Weights of a small mixture-of-experts language model, trained from scratch on English Wikipedia.
Experts: 256 experts in each of 8 layers, 32 SwiGLU neurons an expert.
Below are experts of layer 4 (counted from 0) of a mixture-of-experts language model. Rows are named router (the router's row for the expert), gate (a neuron's input weights, with its number), up (a neuron's input weights, with its number) and show model dimensions 64-127. Each number is 128 + 32 x the weight over its row's rms, rounded and kept within 0 to 255.
After each expert's rows: "comes after" lists some tokens at least twice as common just before its tokens as in all text. This comes from a sample of Wikipedia text that the model never trained on. Tokens count by the router's weight.

# expert 11
router [188 137 122 134 174 123 129 134 162 132 219 166 127 111 118  83 144 109 153  94 137 141 148 158  99 136 179 135  75 128 127 163 121 125 120 144 145 139 139 148 150 179 135 164 101  55 118 140 123 106 116 172 132 145 116 194 116 155 112 129 132 206  97 158]
gate0 [146 122 142 152 145  83 179 150 138 146 155 136 126 109 154  86 116  87  89 145 169 102 129  82 148 135 128 138 122 173  95 186 117  94  35  66 110  82 126  98 104 112 165 106 119  65  92 160 168 129 107  60 175 156  92  74 113 151 145 118 167 152 139 127]
up0 [ 72 138 110 122 214 109 101 115  82 114 199 125  99 140 161 105 152 149 163 124 147 113 111 116 125 132 123 115 136  87 103 217 126  83 123 170 190 126 168 100  64 153 215 155 153 116 100 119 135 170 142 135 105 123 115 165 150 168  91 102  77 132 123 133]
gate1 [186 142 148 183 101  97  59  90 125 141  57 105 161 127 126  82 136 152 125 122 132 180 142 186 110 117  99 138 151  56 123 146 146 154 198 188 151 134  99 104  96  64 122 172  99 136 116 112  93 123 139  78 124 146 145 181 143 113  95 121  86 190 122 119]
up1 [177 128 125 137 155 121 139 119 139 207 135 102 116 103 148  38 121 102  73 159  95 143 128 155 109 186 107 152 162 114 101 124 148 135 166 119 146 126 125 149 133 147 119 119  56 134 135 157 139  62 177  98 112 159 131 169 128  94  60 108 139 170 163 147]
comes after: "-", " (", " the", " \"", "==", " a"

# expert 2
router [185 165 182 134 169 116 100 194 186 121 167 166 123 136 118 127 126 121 146  95 114 139 137 134 137 141 115 135 102  95 152 142 130 105  88 157 165 153 132 108 146 139 142 163  47  87 131 137 126 153 111 149 148 128  79 128 109 160 114 144 128 132  79 135]
gate0 [121 128 102 183 149 195 152 150 159 177 108 124 133 211 143  77 132 143 122 112 121 142  95 142  69 150 141 126  97 150 129  89  98  89 155  70  68 136 138  91 113 151 114 146 166 150 201 138 131  92 177 157 170 155 126 149 132 161 165 110 161 103  97 135]
up0 [154 147 166  80 168  88 157  78 151  26 192 165 147 131 146 152 125  90 163 112 113 151 157 123  75 164 145  99 136 108 150 143 137 111 138 125 105 136  93  75 108 123 146 102  37 114 106 173 102  81 116 140  91  61 143  98 117  73 161 119 104 130 111 114]
gate1 [156 109 128 152 104 187 178 142 122 147 113  85  86 144 188  38 203 144 124 142 163  96 110  82 110 128 127  44 107  82 185 131 102  77 163 119 113 117 150 158 108 104  91  63 146 122 106 136 156 110 150  83 147 153 178 116 124 131 146 140 193 119 111 164]
up1 [100 115 164 141 112 153 106  61 117 111 168 107 127 161 199 128 119 106  54 114 120 141 156 163 113 167 157 127 128 135  79 126 109 162  74  82 115 141 138 117 102 107 188 200 147 116 107 148  70 143 118 110 105  74  56 187 183  86 139 161 164 133 132 161]
comes after: "-", "–", "b", "p", " sm", "cl"

# expert 51
router [186 154 142 132 184 133 127 183 174  90 136 189 170 113 140  94 162  77 141  87 152 108 140 172 146 177 138 129 107 123 146 128 150  89  89 125 141 132 125 101 130 131 134 127  79 113 116 190 116 109 129 150 177 172 103 162 135 165 138 142 124 165  84 143]
gate0 [110  98 144 114 143 119  80 158 126 117  72 131 140 116 103 192  82 103 124 129 117 130 127 145 176 157 160 136 104 122 201 139 124  93 163 154 137 143 153 193 111 155 155 114 126  87 102  94 119 173  99  75 157 134 116 114 164 180 129 129 158 139  83  78]
up0 [158  55 118 168 145 241 188  91  98 150 156  83 143 143 141 126 175 152 133  91 134 157 141 176 126  89  96 134 140 169  81  97 139 188  72  62  52 120 121 108 150 120 143 109 119 129  46  98  96  99 159 152 160 111 116 122  76 145 133 140 121 137 164  86]
gate1 [164 121 114 144  70 148 110  75 104 119 110  90 139 110 160 130 134 118 160 106 112 174 165 176 101 120  99 160 128 154  68 122 155  77  84 128  79 142 102  90 164 107 161 148 103  93 134 104 161 116 139 174 125 111 119 130 114 145 165 138 149 168  85 120]
up1 [ 91 168 131 116 159  90 162 186 112 124 116 176  83 129  92  93 142 116 111 157 158 129  57 115 163 120 120  95 124  89 165 104  99 134 179 123 173 120 103 200 108 198  91 115 167 159  78 161 120 115 144  81 107 132 115 153 136 116  64 121 139  73 189 133]
comes after: "0", "'", "1", "2", " spec", "9"

# expert 228
router [160 156 157 129 198 146 136 134 147 109 147 127 109  80 120  86 115  87 141  88 136 103 126 142 103 209 121 142  75 114 204 155 168 107  88 108 141 166 111 162 137 144 143 135 130 106 137 177  98 105 168 123 122 167 103 111 116 147  72 157 181 161 112 158]
gate0 [103 205 123  83 150 196 102  99 218 138 132 119 140 116 198 109 127 111  90 154 174 118 171 143 166  85 163 131 161  66 164 206 121  96 119 114 145 141 141 137 157 122 156 141 170 104 128 136  59  99 128 164 138 182  82 149  85 134 135 115 110 164 171 135]
up0 [176 110 146 124 129 208 156 124 138 135 152 124  92 126 151  99 176 162 140 116 126 109 139 128 199 158 131  75 126  37 131 184 175  61  94 107 103 183 135 174 124 108 159 115 119 181 142 143  90  64 141 132  85 118  49 132 168 114 145 165 121 140 203 127]
gate1 [144 118  67 100 146  60 153 165 177 142 109 106 103  89  61  76 124 128 123 154 147 149  56 131  74 208 102 126  99 154 149  90 155 183 109 189  86  87 126 174 125 117  91 149  82  98 121 124 108 137 113 137  76 160 100 165 153 143 110 184 121  99 170 183]
up1 [177 138 101 126 145 105 130 114 174 162 126  82 130 133  44  99 127 151  97  87 141 143  81 123  70 211 111 117 152 172 164  78 127 177 152 192 126  80 125 182 122 170  91 106  64  77 104 119 106 155 140 108  79 108 104 154 135 128 163 181 161  99 136 182]
comes after: " c", " C", "c", "C", " did", "urr"

# expert 129
router [170 196 137 150 141 201 114 158 186  91 173 190 181  68 113 106 179 131 178 108 148 172 132 160 105 162 125 111 115  87 178 150 136 102 102 154 152 143  97 142 140 144 128 149 133 102  99 152 104 116 110 156 123 199  99 192 112 118 110 152 141 124 124 132]
gate0 [107 177 102 144 179 118 170 137 128 113 100 142  71  88 158 126 100 135 102  95  95 186 132 136 100  99 135 110 129 122  96  98  82 147 110 139  80 104 111 130 132 128 149 134 171  99 132 139 143  88 153  84 122 131 116 178 130 143 114 131 192 136 145 116]
up0 [ 86  78 161 108  94 141 126 105 108 164 102  79 151 112 161 127  79 119  98 115 136 130 127 189 156 144 150  99  74 109 147 155 171 134 118 158 142 153  75 122  94 117  87 123  89 112 161 101 141 121 110 100 134  78 174 105 143 106  84 121 111 124 144 151]
gate1 [119 148 161 137 107 114 179 111 166 179 170 101 145  88 144 118 175  74 113 186 161 148  98 157 185  99  86 147  89  85 153 113 123 149 162 117 144 142 113 118 103 107  59 106 148 148 152 169 124 156 116 184 146  98 142  93 163 166 133 116  84 115 117 101]
up1 [150 170 142 101 158 160 239 149 102 108 160  84 147 166 142 148  62 173 154 110  75 134 127 152 107 148 136 164 166 159 132 134 157 150 115 152  85 120 119 128 150  60 149 112  90 105 108  87 133  98 151 128  90 157 122  66 136 165 111 167 136  72  99 135]
comes after: " l", " L", " st", "arn", " work", " br"

# expert 90
router [129 173 151 148 157 143 115 196 186 120 151 120 119 122  70 119 137 126 167 106 166 122 165 180  67 140 140 104  96  99 150 130 160 122  95 107 131 137  50 132 143 185 181 168  60 115  99 154 129 129 142 198 164 197 111 107  76 115  85 152 174 125  86 161]
gate0 [169 117 159 125 105 114  92 129  97 126 155 138 181 127 140  91  82 125  72 133 137 152 150 130 117  89 148 132 156 183  95 192  97 142 129 176 143 172  66 145  86 126 144 157  95 132  97  92  68 110 183 125 119 161 169  91 181 107  84 134 161 163 122 131]
up0 [207 124 145 145 164 142 142 135 118 137 146 160 186 133 140 146  84 139  46 161 128 146 151 158 140 139 115 120 114 163 110 178 141 202 101 135  65 152 129 132  75 124 128 105  86 176 167 194  69 134 134  97 146 119  49 147 133  83  61 159 168 136 121 106]
gate1 [122 158 118 134 110 144 163 104 177 173 115 111 136 132  88 119 171 133 107 105 157 141 140 143 124 167 162 131 120  99 164 115 157 141 139 133 170  68  94 134 153 163 198 135  54 128 124 105 102 132 201 143 100 183 153  86 110 105 151 126 138  90  69 151]
up1 [104 112 108 119  80  70 122 145  84 160 188 127 180 116 163  96 158 168 114 136 112 137 151  87  98  57 119 111 155 116 121 177 161 138 152 140  99 113 147  75 127 132 106 135 149 137 112 178 141 153  89 150 108 103 141 178 133  94  85 139  76 102 108 136]
comes after: ")", "\"", "a", "%", "F", "i"

# expert 76
router [188 166 154 139 177 135 153 136 149  76 139 133 117 130 113  66 158  63 137  79 147 163 142 158 111 145 146 129  97 115 160 151 158  91  65 138 154 173 124  96 129 147 159 169 113 134 111 143 112 123 179 146 150 125  94 130 134 148 113 159 130 142  96 186]
gate0 [118 109 119 105 115 150 183 104 142 126 120  70 113 185 150  90 162 106  88  67  97 117 168 115 107 209 120  94  93 112  81 111  95  91 210 103 110 134 171  97 101  79 123 134 179 160 109 124 130 113 146 146 161 162  82 132  94 138 151 102 142 159  90  79]
up0 [117 115 119 137 116 140 123  84 134 102 142 133 108 171 131 118 133 100 109  81  87 126  88 117  64 209 128  85 133 138 149 100 104 108 177 131 125 141 172  55 103  68 107 100 177 117 126 129  96 115 146 141 115 185 127 112  96 160 164 104 140 119  84  55]
gate1 [122  79 124 106  86 119 123 169 128 112 133 110  76 150 167  94 126 156 154  91  68 105 124 158 140 161 194 121 131 167 211 155 160  84 101 135 185 188  88 165 153 103  78 138 133 116 106 117 143  77 124 103 150  99  71 111 122 113 132 112 167 185  98 142]
up1 [104 115 109  99  85 111 153 142 131  77 129 101 132 178 163 119 142 122 172  73  88  57 136 123 152 157 152 148 147 104 161 144  91 115 169  52 132 118  66 150 110  80 108  93 184 127 155 182 154 133 133 104 128 120  62  79  76 134 137 200 184 154 105 158]
comes after: ",", " f", "s", " well", " gr", "ing"

# expert 22
router [158 172 121 144 148 139 150 145 162 105 130 196 114 104 115  86 137  95 139 107 176 134 158 123  67 156 204 128  68 101 136 139 151  77 105 130 155 124  97  99 157 110 141 155 113 112 121 186 128 103 156 167 119 188 112 151 150  79 110 133 168 188 125 145]
gate0 [ 88 116 150  80 177 165 178 138 112  96 101  23 120  74 109 142 147  74 170 112 111 146  96 170 152 131 120 132 120  96 158 155 129 182  84 102  94 147 187 153 169 124  90 134 141 141 112 151 134 177 160  91 149 119 133  96 116 184 119 196 139 154  98 170]
up0 [110 153 100 114 136 131  89  84 141  98 121 169  92 129 134 158 127 128 126  92 134 102 108 170 120 131 119 136 104 156  75  50 100 132 157  69  68 136  67 113 126  83 166 122 139 150 122 145 158 102 114 149  94 119  61 198 114 101 149 109  95 109 137 163]
gate1 [109 168  72 139 185 149 176 152 118 174 122 105 111 173  98 119 108 111 165 157  92 146 158 113 142 106 139 145 127 175 152 131  77 128  78 111 162 154 112  93  54  97 124 138 121 148 132 123 146  99 179 114  91  93 186 127  94 131 120 124 126 103 110 132]
up1 [ 97 148  54  97 200 107 105 177 148 112 143  98 147 148 185 185  99 127 154 149  62 133 124 131 133 100 188 185 111 156 150 149 142 103 120 186 140 114  44 122 124 159 121 126  89 121 122 101 154 126 165 148 145 100 178 136 132  96 133 106 140 117 102 109]
comes after: ",", " it", " It", " which", " that", " to"

# expert 160
router [147 111 153 143 182 154 153 139 140 137 209 142 134  63 108 121 140 105 196  88 187 107 141 107 101 149 158 117  90 104 187 178 124  86  92 175 136 113 126 106 134 141 203 155 132 107 114 180 119 132 151 132 149 161  45 122 100 121 111 131 139 202  98 170]
gate0 [128  86 109 136 148  79 142 170 113 145 118 201 147 141  96  94 123 170 100 142 129  97 164  93  78 153 119 160 114  29 153 114 125 136 180  85  92 147  92 151  93 120 134 104 182  80 104 148 178  89 162 113 129 142 123 170 153 131  78 156 151 121 126 134]
up0 [113  87  87 162 110 136 152 115 111 175 130  85 144 124 131 198 118 159 160 136 110 162  82 109 161 151 133 124 152 149 175 107 119  89 108 212 185 175 103  91 122 188 145 123  83 161 149 112 121 122 151 151 157  85 107 143 121 164 165 100 120 111 163 127]
gate1 [104 147 173  82 189 103 164 142 154 147 107 142 134  80  99 127 117 132 172 106 140  97 135 127 223 116 118 142 129  89 150 132 125 129 139 154 141 151  99 125 103 178 139 166 152 149 156  88 123 101 147 164 114 152 132  66 165 185 130 124  98 234 152 137]
up1 [146  95 106 174  79 148 167 129 122 140 108 174 145 161 179 146 116 152 126 127 128 109  95 146  98 147 102  93 121 109  91 131 159 114 114 102 122 122 108  78 179 149  66 135  86  99  75 182 165 157  82 145 153 103 155 139  96  98 105 171 139  30 104 150]
comes after: " m", " M", "m", "om", "em", "M"

# expert 220
router [188 132 131 159 198 138 124 146 163 144 167 137 143 127 122 104 188 108 158  87 125 125 133 139 131 135 135 126  92  97 132 134 140 112  96 128 174 186 122 136 184 191 163 154 121 123 126 160 130  82 148 126 162 118 101 189  87 134  64 138 211 180 107 155]
gate0 [128 110 159  92 163 133  75 137 116  73 148 101  98 118 129 111  64 129 172 146  93 168 125  65  86 139 135 122 123 139 191  78 111 153 133  92 184 126  99 114 100 162 165 165 136 143  92 119 164 166 106  80 136 141 137  96 136 121 140 101 105 151  83 177]
up0 [171 123 107 140 102 135  88 149 148 153 171 166 184 119 164 158 155 182  89 144 120 110 175 185  87 106 158 156 161 125 106 170 118  73  52 120 155 155 107  96 155 106  63  65 104 141 120 102 124  95  87 160 126 142 121 119 173 126 129 167 106 168 111 147]
gate1 [107 149 145 119 121 114  73 103 161 140  96  61 147 158 129 137 111 116 101 143 140 125 141 121 193  32 162 106  95 100  89 143 161 156 107 170 178 123 124 131 125 131 128 161 133 122 132 122 128 138  69 148 111  86  66 110 123 183 189 122 153 120  76 121]
up1 [127 102 114 151 161 135 100 131 111  86 194  99 123 147 102 113 152 106 107 105 117 130 135 107 177  86 174 152 121 136 158 112 124 133 101 112  95 151 161  92 107 115 156 136 140 167 164  82  57 169  74 102 148 110  98 134 119 110 146 131 138 213  80 179]
comes after: "-", " |", ",", " (", ":", " the"

# expert 169
router [149 151 139 133 176 137 117 169 162 124 161 128 143 129 103  80 143  90 206 121 159 124 125 140  82 184 182  88 110 128 150 161 137 107 105 154 202 128  97 127 146 132 127 154 116 125  87 146 125  92 190 157 215 151  86 145  92 134 126 143 212 224 111 168]
gate0 [101  87  91 118 116 139 104 120 141 101 117 156 112  90  90  88  90 167 102 143  79 175 138 104 100 106 204 188 139 140 145 131 121 161  94  96 208  81 146 160 125 131 105 169 119  99 150  32 125 152 134 123 117 205 144 102 106 151 102 136 152 188 127 184]
up0 [124 104 178 135 110  68 140 138  80 147 137 190  70 113 105  87 164 126 154 144 139 155 144  89 186 145 145 116  69 121  84 156 152 109  93  88 142 101  89 154  86 211 129 148 151 105 127 149  61 116 148 119 126  90 167  94 211 151 175 154  96 175 123 118]
gate1 [119 135 124 145 106 146 131 139 149 191 129  62  84 126 137 141  94  81 107 136 158 110  86 107  99 162 163 166 141  61 155  89 127 189 135 138  96  99  68 111 191 130 150 153 155  97  99 137 139 124 120 152  98 149 107 158 139 144  80  57 155  83  98  97]
up1 [129 142 113 125 137  91 156 153 105  74 109 165 164 113  92 138 101 128 120 111 158 165 147 144 202 150 102 125 119 113 129 170 118 106 189 132 147 179 163 124 105 152 146  98  89 186 169 120 140 169 121 109 112 124 164 127  87 152 146 191 101 162 145 148]
comes after: " |", "|", ":", " in", ",", " the"

# expert 185
router [159 154 185 147 146 139  97 164 154 127 146 183 166 100 109 132 154 112 154 117 159 119 143 147  79 148 205 141  98 121 148 144 166  93  78 163 139 134  96 108 173 168 151 161  99  90  96 129 101 135 159 140 175 120 120 115 156 137  61 159 132 139  61 171]
gate0 [148  92 163 150 131 119 122 132 153 168 131 138 182 165  97 216  97 149 134 195 139  90 166  97 129 107 164 105 166 193 194 195 119 101 119 121 135 114 147 134 132 142 114 135  98 142 130  60 115 157 187  71 128 125 142  93 136 159  89 119 127 147 152 122]
up0 [161 109  92 152 120  73 107 144 162 103 141 103 113 194  45 142 156 105 106 159  93 119 142 119 137 133  54 178 141 148 115  93  84  85 133 138 139 107 105 125 158 121 135 111 107 181  87 148 139 147 189 100  58 115  99 108  68 113 101 125 154 126 131 107]
gate1 [ 92 168 137 142 124 136 187 120 121 153  87 148 125  74 157 111 116 145 161 163 109 151 185 101 107  95 137 141 134 110 101 177 108  70 121 108 119 138 167 127 133 141 139 121 115 129  91  95 168 118 123  90 169 109 105 126 151 147 195  73 174 189 186  39]
up1 [104 177 166  93 119 173 127 130  78 127  70 183 147 118 191 164 117 200 120 146 106 111 151 143 122  80 183 120 160 164 157 194 132 144 176 123 124 152 143 157 162 216  55 100 113 116 144 140 116 132 123 146 150  98  73 117 148 110 153 109 154 144 141  83]
comes after: "a", "i", "o", "er", "son", "an"

# expert 187
router [136 164 200 137 157 125  92 180 169 118 174 167 150  94 101 131 131 104 138 138 164 133 154 145  97 139 172 130  88  97 124 120 146 106  91 175 130 147 107 106 173 143 150 157  81  82  64 134  99 132 147 158 195 120 111 121 164 141  51 140 123 132  62 155]
gate0 [122 132 163 171 195  72 146 102 132 109 140 143  88 100 153 161 109 100 155 148 125  82 128 103  84 110 121  93 168 104 147 171 104 188  87 161 192 184 159 142  77 133 136 157 118 133 148 168 165 132 137 156 137  74 132 169 139 160  99 117 140 110 135 106]
up0 [166 100  62  58  81 122  79 105 164 179 115  95 159 179 135 163 165 133 117 107 107 204 141 149 129 121 116 134 128 144  54  96 141  41 126 146 150  97 128 122 159  79  99 144  79 114 112 114 136 159  93 124 140 169 128 127  63 115  98 107  84  95 138 119]
gate1 [113 147 162 117 144 147 108 145 126 169 154 125 183  84 147 116  91 177 122 155 157 144 154 159 152 134 139 151 150 138  98 120 123  34 162 119 140 143 141 148 160  92 130 148  84 176  98 100 127 142 111 144 106  88 151 170 153 179  70 210  93 160 183 112]
up1 [110  96 104 124 117 113 169 152 171 118 177  84  95 187 122 175 182  57  90 123 148 156 116 123 138 125 135 105 164 143 175  97 168 147 121 173  91  78 141 134  94 151  75  76 148  64  89 135  91 114  99  95 146 116 121  74  80 117 135 127 209 139 146 101]
comes after: "a", "'", "i", "o", "son", "an"

# expert 72
router [144 135 135 156 135 143 103 139 160 125 169 141 140 113 110 128 169 116 131  98 160 120 158 121  87 127 170 156  43 107 150 188 126  54 123 131 175 151 123 151 126 222 196 170 135 111 115 183 123 124 153 169 152 127 105 135 112 140  96 175 165 199  74 117]
gate0 [ 73  65 166 144 177  77 121 102  95 164  63 130 102  98  96 144 103 109 186 121 112  87 122 132 137 156 133 166  91 140 108  99 106  87 120 122 133 135 130 144 108 142 191 187 142  92 154 112  81 151  94 105 160  83  54 167 176 142 146 112  87 136 134 176]
up0 [124 128 148  95 114 160 114 145 156 106 144 190 122 136 193 176 103  78  86 137 112 131 108 121 109 165 169 105 204 125  57 167 147 135 168 117 171 121 164 130 152  89  64  72  78 122 111 131  79 111 168 172  72 128 179  69 103 143 134 123 103 140 116  85]
gate1 [ 88 134 116 122 127 145 124 130 174 126 119 143 147 138 122  83 132 106 136 174  68 171 222 132 123 152 128 180 136 100 148 160 128 114 136 146 130 165 130 149  64 170  99 174  84 169 126 106  91 147 133 131 108 130 117  49 128 127 128 140 133 157  83  87]
up1 [128  86 155 134 110 133 105 100 106 152 138 142 142 109 135 158  74 190 137 128 114 109 106 101 128 176 143 152 120 175 117 147 158 114 152 110 115 159 115 171 157 137 126 138 127 112  88 133 146 134 110 131 129 146 143 154 130 101 104 131 106 123 144 150]
comes after: "a", "o", "i", "an", "y", "on"

# expert 122
router [165 146 164 133 152 127 171 126 152  84 131 192 118  82 127  97 177  56 117  81 158 108 130 152 117 199 175 122  81 149 124 117 136  85 106 179 126 121 104 137 143 142 139 170  86 108 122 141 105  64 148 168 159 138 106 169 123 169 118 143 113 162 115 180]
gate0 [159 112  84 116 103 108  91 125 105 120 102 140 144 122 171 127 123  99  78  27 121 133 150  97 109  80 125  80 142 125  39  75 152  59 113 120 139 150 114 122 109  83  87 141 156 115 160 153 126 110 140 144 150 150 137 130 101 195 136 146 118 211 174 109]
up0 [138 164 166 163 144 170 123 125 153  85 148 132  73  77 103 110 142 132 161 139 123  97  95 115 121 139 133 168 121  46 195 182  64 145 153 109 106  83 119 125 149 119 149 124 139 164 120 123 125 116 153 151 103  94  71 135 150  72 161 131 145 116 121 148]
gate1 [121  66 145 132 120 128  72 125  86 114 129  75 139  92  95  76 179 170 115 169 101  80 159  86 122 124 115 129 109 140 130  98 132 153 120  96 173 132 131 147 108 112 134 164 140  74  52 143 171 103 165 159 145 159  94 154 138 136  86 124 138 143 146 111]
up1 [148 139 120 181 130 140 131  96 154 150 104 121 116  97 167 115 115 114 136 171 126 159 113 141 179 117 145 108 149 170 137 150  74 161 101 172 153 150  65 151 169 143 124  97 105 115 139  88 109 140  99 141 118 109 145 122 116 124 146  72 133 137 161 130]
comes after: "'", "s", "y", "ing", "es", "ation"

# expert 27
router [158 175 144 143 179 158 127 197 159  71 124 150 121  76  96  75 153 109 151 127 130 115 127 182 107 163 165  86 117  90 136 138 146  86 114 179 168 201 107 131 162 146 137 153 116 157  93 157 102 118 193  99 149 153 123 166 146  93 114 127 135 126 120 175]
gate0 [130 149 123 130 144 142 148  74 141 128 129 142 117  66 117 125 132 139 102 115 114 125 137  96 129 142 143  74 137  90 152 159 129 113 139 169  62 129 177  61 134 136 127 166 166 176 179 124  66 121 147 146 125 143 161 146 158 140 143  95  84 203 163 102]
up0 [157 140 124 142 167 160 209 165 127  79 157 186  96  94 119  69 130 156 142 124 130 121 148 159  97 145 128 168 100  81 139  92 104 163 134 124 142 119 112  92 140 118  84 184 130 180 153 106 133 166 133 100 112  98 123 178 153 133  97 128 148 162 120 136]
gate1 [157 123  60 192 151 113  99 201 102 143  93 169 126 125 120 130 132 120  93 161 123 167 141 167  98 130  99 150 117 115  63  78  73  97 162 150 135 118 125  89 116 101 121  82  99 129 109  76  94 136 163 128  82 118 158 164  86 160 189 119 123 142 122  75]
up1 [122  99 187 118 179 141 169  82  96  88 180  39 102 158 145 128 170 112 111 136 117 108 172 118 116 130 109 183 169 126 188 116 118 132 116 120 112 124 138 153  83 133 214 117 150 114 104 152 174 127 112 102 151 111 140 116 138 138 167 125 156 141  95 112]
comes after: ",", " th", " bec", " in", " of", "th"

# expert 221
router [188 126 122 147 192 125 152 144 184 106 158 150 128 123 118 108 150  76 150  39 149 121 134 152  88 131 142 136  69 140 151 115 121 123  61 169 149 145 140 172 150 175 153 141 137 118 125 152 113 111 158 167 147 128 105 160  57 113 112 128 195 198 116 117]
gate0 [175 123 136 166 137 117 170  36 130 118 139 106 145 149 119 137 117 165 156  84 167 132 142 125 132 111 113 126 150 116 106 147 183 103 110 163  56 101 119  76 171  95  83  79 122 151 133 147 160 155 125 126 200 142 110 111 135 116  83  81 185 136 168 119]
up0 [ 77 176 121 127 115 150 104 182  91 144 152  97 151 140 121  95  92  76 159 152 106 110  64  90 140 101 178 122 162 152 165 127  84  96 150 149 184 160 132 144 120  84 140 142 111 172 131 152  72 151 133 127 108  88 120 159 135 178 130 169  90  89  98 176]
gate1 [139 147  99 109 142 128 168  71 121  78 147 167 120  75 105 153 154 192 144  72 179 137  48  90 117 130 126 149 148  96 143 113 108 161 139  88  61 119 124 140 146 101 118 112  84  85 121 129 206  91  94 112 171 129  82  94 162 110  97 150 148 114  93  86]
up1 [223 120  76 141 145  75 144 133 135 166 151 123 143 183 172 150 116  66 149 104 108  85 141 143 125 158 122  88 183 135 166  69 132 174 134 116 147 132 102 184 118 118 103 126  99 181 101  75 174 178 135 116 135 119  87 131 102 117 191 141 133 129 101 126]
comes after: "-", " |", " (", " \"", "\n", "=="

# expert 151
router [131 122 161 134 126 162 149 142 182 106 139 145 124 108 145 129 170 131 155  63 162 142 127 165  77 120 100 112  81 101 174 145 184 101  68 177 200 121  68 123 152 138 109 184 137 125 134 169  95  71 203 103 156 159 122 137  75 141  98 126 131 185 107 154]
gate0 [119 131 138 145 147 170 136 128 157 133  69 117 124  98 147  91 160  50 114  78 134 177 147 126  85 126 157 181 117 144  75  89 224 146 119 141  93 134 100 108 124 126  94  72  98 154 139 116 139 133 140 133  99 137 221 199 140 121 168 135  86 173  96 119]
up0 [143 126 172 107 137 133  88 144 147 147  89 128 119 143 114 145 144  87 131 131 111  99  70 145 120 102  99  65 133 123 104 110 132 129  92  75  79 188 148 120 191 146 140 181 205 156  86 148 163  83  94  67 141 112 152 154 114 171 176 108 149 132  81 115]
gate1 [100 110 124  99 168 129 170 130  95 162 153 145 105 153 104 168 163 113 101 104 131 137 160 133 102 126 188 137 110 118 121 122 149 103 118 106 160 119 129  85  98 143 155 105 128  98 142  87 107 158 178 147 110 135 146  92  89  67 145 154 119 118  68 154]
up1 [ 60 107  89 111 121 143 113 105 127 127 102 109 150 151 134 135 127  78 101 112 157 173 190 134 125 123 130  91  99  81  95 115 131  75 149 138 216 156 125  78  55 156 128 122  85 115 175  84  78 123 156 134 104 152 166 136  96  78 140 204 111  99  96  58]
comes after: " p", " P", "ro", "P", "p", " e"

# expert 244
router [133 160 141 137 153 178 112 142 185  84 155 121 133 124 111  82 146  71 167 112 149 113 151 173 101 131 122  97  43  80 139 127 123 133  97 151 183 139 121 122 157 140 134 142 107 108  65 204 116 116 132 141 154 152  87 128  90 135 121 152 155 142  56 136]
gate0 [145  56 177 151 202 124 108 167 120 135 132 105 148 153 164 177 115 122 120 193 164  98 129 151 143 151 179 133 146 122 132 199 141 122 144 133 151 153 175 134 151 112 149  70 131 110 163 132 135  77  93 137 167  72 141  82 147  96  75 180 118  84 159 104]
up0 [181  94 128 146 136 151 135 129 116 144 126 125  87 137 112 103 171 131 118 109 134 163 143 179  91 142 136  98 120  73 137 146 114 188 145 117 151 138 135  46 161 115  95  50  90 130 183 121 150  71 171 140 127  97 153 157 140 107 146 181 114 144 160 153]
gate1 [166 116  86 172 174 157 109  83  73 105 159  42 138 131 105  69 106 163 168 112 146 150 143 196 101 160  81 112 135  99 105 115 141 157  62 104 141  84  91 118 129 156  54  84 127 138 117 166 112 119 131 132 175 142 149 166 110  82  57 133 151 167 127 141]
up1 [ 57 149 152  75  83  96 127 156 136 147 117 231  97 178 197 179 142  97 105 149 111 113  92  65 122 127 147 170 117 141 122 139 132  93 188  89 137 203 153 155 106  83 172 161 116 100 149  84 155 151 111 160 108  73  88 120 144 171 139  95 134 148 143 149]
comes after: "2", "1", " ", "0"

# expert 97
router [111 138 143 143 148 136 106 127 140 108 176 141 154 119  97  75 132 130 153  70 138 145 147 163  89 138 191 110  42  99 145 202 138 146 101 151 118 177 116  93 152 177 128 137 121 109 116 168 125 118 131 130 118 149  83 188  67 111 100 181 202 196 105 190]
gate0 [204 162 114 144  95 155 106  79  79 106 163 128 123 115 107  14  75 121 108 110 159 147 133 109 113 156 100 121 114 123  98 145 123 153 118 160  80 118 141  74 133  65 184 132 114  80  89 137 115  90 157 145  75 113 101 170 136 139 113 163  69 139 147 191]
up0 [116 127 171 121  63 142 188 135 149 115  99  69 133 106 115  96 117 175 128  99 168 140  73 150 101 138  73 193 141 158 139 151 118 118 171  86 148 135  86 138 146 157 129 129 124 111 112 145 168 120 156  53 187 139 127 115  82 184  72 140 111  92 130 135]
gate1 [101 143 146 121 119 137 174 159 132 125 141 143 151  59 139 127 107 164 118 105  73 122 194 122 165 182 173  96 166  91 129  42 108  70 124 103 146 102 142 142 117 158 131 166 117  69 163 126 115 165 144 166 112 112 156 155 116  82 104 119  72  55 146 168]
up1 [154 148 133  97 107 119 104 163 132 132 133 167 127 156 154 105 164 118 199 142 147 116  77 216 189 151 104 129 128 134 105 158 213 159 153 128 125 106 137 157 131 123 129  45 119 143 130 141 174 108 115 154  88 102 134 151 119 107 118 174  92  94 217 109]
comes after: " |", "-", ",", " the", ":", "|"